Weights of a small mixture-of-experts language model, trained from scratch on English Wikipedia: 54.7M parameters.
Below are experts of layer 5 (counted from 0) of a mixture-of-experts language model. Rows are named router (the router's row for the expert), gate (a neuron's input weights, with its number), up (a neuron's input weights, with its number), down (a neuron's output weights, with its number) and show model dimensions 288-383. Each number is 200 + 40 x the weight over its row's rms, rounded and kept within 0 to 999.
After each expert's rows: "comes before" lists some tokens at least twice as common just after its tokens as in all text. This comes from a sample of Wikipedia text that the model never trained on. Tokens count by the router's weight.

# expert 7
router,228,203,297,229,180,170,230,206,173,172,171,187,215,197,137,201,194,190,214,175,99,162,207,146,380,266,210,201,188,145,184,230,193,197,206,250,166,181,167,216,120,166,163,188,205,258,177,154,230,158,174,229,279,258,202,261,178,211,200,124,122,149,213,178,193,242,228,261,164,249,222,100,191,231,144,166,210,210,218,162,219,223,235,168,283,248,294,238,131,263,162,223,181,161,195,171
gate0,249,220,209,153,259,269,223,99,254,222,187,233,265,77,189,200,166,235,135,132,194,230,197,199,307,208,185,158,167,205,204,232,188,192,200,234,193,157,152,180,218,148,217,282,192,223,145,198,207,233,170,186,176,170,219,222,268,82,226,201,191,147,235,172,173,236,109,146,199,174,208,179,186,242,227,259,178,202,244,224,159,189,188,199,266,238,243,276,221,205,273,231,263,127,186,215
up0,165,179,235,184,171,274,90,257,215,221,225,246,210,143,218,195,182,220,187,242,158,222,154,207,214,164,195,111,228,177,205,153,163,153,216,195,174,211,138,180,164,170,189,143,184,261,206,196,233,200,328,194,140,293,165,221,226,204,99,160,172,212,214,208,189,169,193,157,194,201,193,213,206,206,185,210,191,215,252,144,247,260,146,112,231,224,116,189,247,238,222,189,241,144,245,188
down0,221,217,190,225,223,180,230,182,252,267,214,151,211,187,147,175,222,242,267,134,159,225,153,244,271,173,151,220,252,184,144,238,194,188,183,281,183,110,177,185,260,126,229,211,189,250,227,233,222,192,244,99,171,190,152,242,222,193,192,259,218,215,215,281,168,177,162,145,176,175,232,131,176,207,224,238,131,211,168,150,160,187,149,180,239,164,241,218,161,229,249,145,162,223,232,246
comes before: ":", "-", "\n", " /", " •", "="

# expert 10
router,235,152,194,262,150,208,177,211,190,227,178,165,195,196,144,225,199,199,254,190,196,230,181,172,324,179,213,182,225,170,233,193,228,174,251,205,206,210,172,176,196,180,268,279,187,179,243,163,212,282,174,169,213,205,153,209,216,161,249,218,187,181,229,164,219,163,167,250,212,217,257,50,163,233,154,217,234,212,239,182,183,256,144,232,153,191,206,240,183,237,248,254,203,188,209,262
gate0,192,241,135,121,239,146,171,165,220,176,250,203,158,179,203,196,176,285,265,216,187,193,183,227,207,163,215,219,149,219,211,224,165,130,165,223,200,208,159,167,155,198,238,176,174,220,221,252,180,228,168,288,264,174,121,235,217,193,247,163,175,166,180,170,247,232,156,228,228,240,86,212,159,170,192,163,144,221,224,201,154,212,234,131,199,179,147,182,197,199,255,263,210,136,182,249
up0,192,122,154,151,240,173,211,132,246,263,180,189,191,188,256,207,247,150,145,208,248,171,221,111,164,195,206,153,212,147,168,190,140,152,263,239,187,196,213,284,151,183,201,181,128,205,243,156,176,264,250,157,195,228,190,130,212,161,266,247,248,228,172,173,150,201,220,247,154,223,153,168,195,231,249,175,189,222,121,140,145,172,176,291,270,176,233,216,213,81,256,201,209,220,193,175
down0,155,205,208,217,179,259,245,162,183,223,199,249,194,230,189,259,203,124,208,162,118,256,212,205,260,158,216,197,145,164,186,264,244,135,208,246,184,194,204,124,264,235,191,272,324,192,148,149,166,131,244,190,188,209,213,315,267,266,185,217,210,185,133,212,206,260,186,137,151,136,273,166,190,272,190,240,209,177,252,191,210,217,236,186,210,214,212,236,239,269,140,233,171,139,216,236
comes before: ",", "4", "6", "8", "5", "0"

# expert 11
router,263,238,238,234,223,197,195,226,148,205,113,236,131,168,204,186,196,174,136,167,220,226,209,175,317,251,238,265,130,136,223,247,194,235,191,172,181,111,173,180,183,190,174,258,221,171,232,228,233,205,198,266,288,163,171,280,166,156,209,160,239,159,229,129,207,229,240,313,201,203,245,167,203,247,138,111,188,230,241,212,179,241,236,268,233,221,212,209,182,232,182,203,187,170,186,214
gate0,195,173,194,216,231,248,236,185,182,204,241,203,246,192,173,142,139,172,166,278,178,257,225,238,222,182,224,200,226,186,171,243,136,248,77,184,121,204,176,221,201,295,203,208,229,216,197,158,126,175,263,159,194,199,244,186,162,172,239,164,213,214,211,181,199,201,215,214,228,235,175,201,142,176,174,108,199,176,229,217,194,176,209,231,162,235,250,143,234,213,184,215,203,215,184,222
up0,236,235,131,240,231,201,185,234,222,243,141,246,115,150,150,222,148,154,189,226,209,218,174,143,193,117,213,217,151,185,235,138,295,202,173,256,229,241,227,207,247,221,167,257,233,229,220,181,226,210,172,220,86,204,246,133,144,310,133,170,185,181,229,221,166,216,228,220,250,180,217,240,202,125,198,254,148,143,195,211,169,152,186,234,189,229,114,216,212,142,148,197,233,138,238,256
down0,159,195,246,244,224,175,129,202,248,178,150,227,262,194,206,164,203,261,249,229,201,186,184,181,164,211,176,159,205,196,212,189,206,253,216,167,229,225,227,169,192,158,194,126,238,153,247,210,142,159,255,203,177,193,189,131,211,143,129,224,240,193,189,186,126,167,156,263,138,197,249,218,205,193,221,207,136,166,250,199,201,199,206,217,215,169,213,113,148,201,230,174,196,180,243,220
comes before: "-", "|", " ", " \"", " •", " Total"

# expert 22
router,238,166,212,291,185,150,153,206,141,207,136,209,187,214,142,163,215,172,207,161,116,230,170,182,256,210,226,166,180,180,233,251,256,190,212,189,226,165,144,252,177,138,191,311,176,260,223,129,196,192,227,178,230,172,168,240,127,188,244,210,155,199,182,130,225,199,219,245,226,259,230,182,145,239,169,200,230,181,231,206,180,217,220,211,221,279,247,239,156,201,217,228,239,198,226,133
gate0,224,97,159,204,211,182,204,224,182,188,192,206,158,230,174,173,167,205,168,159,169,160,190,191,225,169,170,147,211,249,221,221,269,189,225,215,258,240,197,194,204,130,206,195,213,215,162,141,167,189,172,218,179,219,263,137,217,228,232,163,150,194,213,175,270,205,163,245,221,228,155,201,133,247,216,175,187,165,146,228,244,173,235,196,162,243,233,190,235,204,188,190,220,259,180,187
up0,103,287,139,168,202,232,150,195,229,153,121,183,237,179,233,199,210,188,152,184,193,214,159,129,232,191,172,151,253,166,175,231,250,188,124,233,139,188,180,146,224,159,264,176,176,228,251,132,143,241,233,279,322,191,172,169,239,138,196,172,192,260,224,202,253,212,201,173,206,226,212,213,111,208,219,202,231,227,210,199,236,183,178,184,187,231,204,210,155,169,148,218,199,227,201,248
down0,170,147,147,278,246,207,166,209,174,197,254,215,132,166,180,238,232,197,213,263,179,177,224,201,225,121,180,159,179,204,191,245,178,183,191,126,212,238,218,145,162,193,207,138,202,232,198,274,206,210,196,246,198,158,253,218,241,260,217,193,168,198,243,221,193,176,141,215,209,150,203,290,165,156,202,176,201,256,245,270,144,240,196,180,202,188,173,175,182,212,175,188,153,178,188,200
comes before: "0", "1", "201", "2", " |\n", "200"

# expert 3
router,195,152,196,216,62,192,254,156,188,220,222,191,199,212,205,144,226,195,184,254,196,214,202,217,304,302,252,142,218,212,253,230,262,206,257,136,225,169,166,152,251,108,240,258,214,187,226,206,284,211,153,176,241,159,188,216,144,230,201,203,152,163,265,149,184,159,262,214,193,267,177,95,164,195,188,194,235,237,184,192,211,269,120,209,177,205,221,150,170,163,203,192,232,183,134,162
gate0,194,159,169,227,241,217,209,197,142,203,120,218,194,188,281,211,148,173,147,220,170,287,172,176,172,236,228,193,199,233,288,161,233,225,282,228,116,218,164,171,243,195,213,185,230,179,232,224,196,237,233,281,195,167,159,252,184,153,174,137,142,173,226,142,136,209,289,188,248,226,240,241,225,96,163,240,192,219,242,223,266,266,239,177,180,174,154,248,236,187,130,226,276,187,226,211
up0,167,159,163,232,210,226,224,146,276,196,197,158,152,197,153,148,134,161,154,159,160,211,218,253,226,169,174,197,190,153,170,188,288,201,200,202,231,223,212,204,252,223,237,185,224,206,199,238,125,282,235,181,289,217,197,257,211,132,245,140,233,209,193,169,252,215,191,201,214,134,237,169,172,184,234,134,118,145,237,169,235,256,228,299,215,224,152,204,197,187,221,205,222,165,199,204
down0,135,206,164,159,180,199,216,244,184,255,245,228,247,211,117,129,164,192,179,147,165,246,239,255,258,158,214,153,174,161,198,243,198,193,200,230,225,245,202,206,165,159,218,189,274,194,191,236,204,137,137,154,273,274,197,163,218,185,168,148,203,267,135,124,181,215,216,212,245,197,243,206,142,145,192,164,216,286,161,139,239,219,182,221,165,166,145,236,194,231,192,220,203,231,127,209
comes before: " of", " to", "ing", " in", "ed", " for"

# expert 18
router,234,195,270,221,186,156,201,249,201,186,180,205,207,187,160,217,165,245,211,231,217,195,239,231,242,193,209,226,130,145,192,202,193,204,274,197,168,137,182,162,134,253,220,247,224,159,229,159,272,224,171,157,232,201,188,252,191,184,204,194,166,192,193,129,216,209,183,225,228,186,196,183,133,245,130,182,180,123,230,218,158,199,170,254,224,260,216,187,156,207,226,186,220,200,182,185
gate0,211,193,225,118,243,235,230,205,206,217,208,247,227,161,256,204,172,247,185,186,224,128,177,219,186,124,203,190,263,183,195,213,182,170,313,183,223,229,239,269,217,117,205,140,251,305,218,238,141,232,194,293,263,189,192,218,200,169,238,214,206,127,138,182,177,187,187,237,132,199,172,178,206,242,254,211,158,211,166,189,216,157,156,181,139,160,185,170,183,208,218,143,199,238,148,190
up0,219,240,277,189,187,225,204,175,194,226,167,149,207,125,158,168,206,146,223,169,205,127,205,190,251,211,196,199,198,242,219,201,152,235,181,176,128,224,159,173,139,118,170,216,197,197,175,202,222,98,173,176,192,213,141,156,150,259,191,227,155,157,193,137,216,156,194,196,169,172,290,238,141,105,265,173,213,223,206,154,231,160,253,144,142,170,239,229,252,132,183,127,201,210,251,176
down0,185,163,190,188,187,216,209,250,190,234,191,198,139,263,225,135,230,256,184,192,216,198,166,170,229,242,213,196,266,249,168,219,213,196,211,127,172,185,200,258,181,212,204,190,209,191,136,211,163,217,139,161,209,112,278,177,204,187,241,180,169,204,184,125,173,205,151,167,229,250,171,141,230,212,190,176,135,108,244,192,148,277,156,212,181,121,195,190,183,215,172,255,184,152,177,149
comes before: " ", " —", " is", " was", " \"", " The"

# expert 16
router,193,188,235,195,177,229,158,237,101,238,185,165,135,155,219,194,138,216,282,191,185,275,270,142,282,211,213,252,180,135,244,260,208,227,196,219,217,151,139,258,220,210,248,186,172,204,271,228,262,221,142,173,251,160,213,222,128,152,260,203,202,172,150,197,187,165,240,235,202,232,193,205,159,206,174,184,174,185,238,243,186,276,171,180,218,207,193,154,221,184,214,212,225,133,189,153
gate0,238,169,147,167,151,162,178,99,201,257,198,216,291,246,179,194,223,227,181,192,123,162,198,146,192,214,216,153,170,205,191,144,268,192,235,202,175,145,223,187,267,173,217,283,247,219,243,199,161,257,179,252,245,240,139,149,164,150,245,207,153,201,204,195,200,225,210,156,228,158,205,149,157,214,286,162,219,210,215,244,203,161,193,263,216,219,239,138,194,178,260,245,161,178,169,204
up0,260,174,223,219,220,138,195,234,235,212,175,202,218,180,183,141,185,238,194,239,216,228,185,190,224,147,153,235,201,190,166,206,253,179,186,202,172,181,221,171,139,176,225,226,233,160,293,208,192,220,144,216,186,223,141,148,202,227,207,226,212,236,229,289,190,202,176,225,167,233,93,186,261,271,227,197,188,171,243,192,255,237,162,204,250,163,114,285,172,186,181,229,233,173,198,158
down0,223,140,187,264,252,201,218,230,151,204,202,107,200,232,170,207,205,240,186,230,175,200,143,249,196,174,251,256,228,225,189,236,235,203,103,185,192,186,221,175,169,238,166,201,206,185,187,95,202,182,234,176,256,226,219,301,240,213,190,158,226,225,214,221,285,216,166,123,239,205,234,253,244,249,161,99,219,209,310,253,229,188,224,207,188,157,176,199,174,214,188,194,117,173,259,219
comes before: " of", ".", " in", " to", " |\n", "–"

# expert 2
router,186,245,259,244,192,204,237,253,130,201,123,178,185,158,136,214,194,168,201,183,166,195,228,170,246,164,216,243,197,211,278,290,230,253,239,181,227,162,164,205,190,150,214,250,191,182,193,211,249,220,149,178,244,162,228,176,218,174,201,176,186,159,195,142,197,143,270,186,179,220,255,198,236,271,141,191,215,179,289,235,222,176,184,153,168,241,240,140,183,209,145,213,178,206,219,190
gate0,173,243,221,281,198,218,232,177,295,207,126,145,224,199,192,215,130,191,165,220,216,224,253,209,233,213,233,283,261,198,251,163,217,209,233,236,188,173,159,184,174,230,221,218,124,248,147,255,172,198,199,200,245,185,294,164,236,216,197,195,209,197,258,128,205,118,155,196,199,206,153,203,235,220,150,163,159,153,197,285,238,219,223,224,170,166,164,203,248,264,253,242,170,199,180,194
up0,161,151,176,219,228,244,246,242,220,193,138,206,221,178,205,214,176,90,101,191,232,186,242,141,182,190,243,210,177,151,256,216,135,203,148,257,217,201,150,206,214,214,213,202,228,265,151,184,247,153,125,163,249,242,138,221,132,136,209,211,123,214,305,196,196,228,215,191,248,203,228,205,175,192,170,188,245,231,239,250,243,177,163,196,207,159,174,232,210,188,264,238,241,205,195,161
down0,170,211,184,241,216,211,194,283,155,273,201,269,151,189,160,240,236,196,160,158,191,194,167,227,207,187,209,185,214,163,159,230,163,140,176,136,210,189,204,247,255,230,225,211,87,237,83,201,213,137,186,157,140,214,226,173,273,201,214,255,171,234,204,216,263,162,243,163,206,217,156,217,124,203,170,193,147,275,120,179,213,189,166,183,206,180,257,271,227,114,195,151,221,192,137,203
comes before: " The", "==", " He", " In", " It", "The"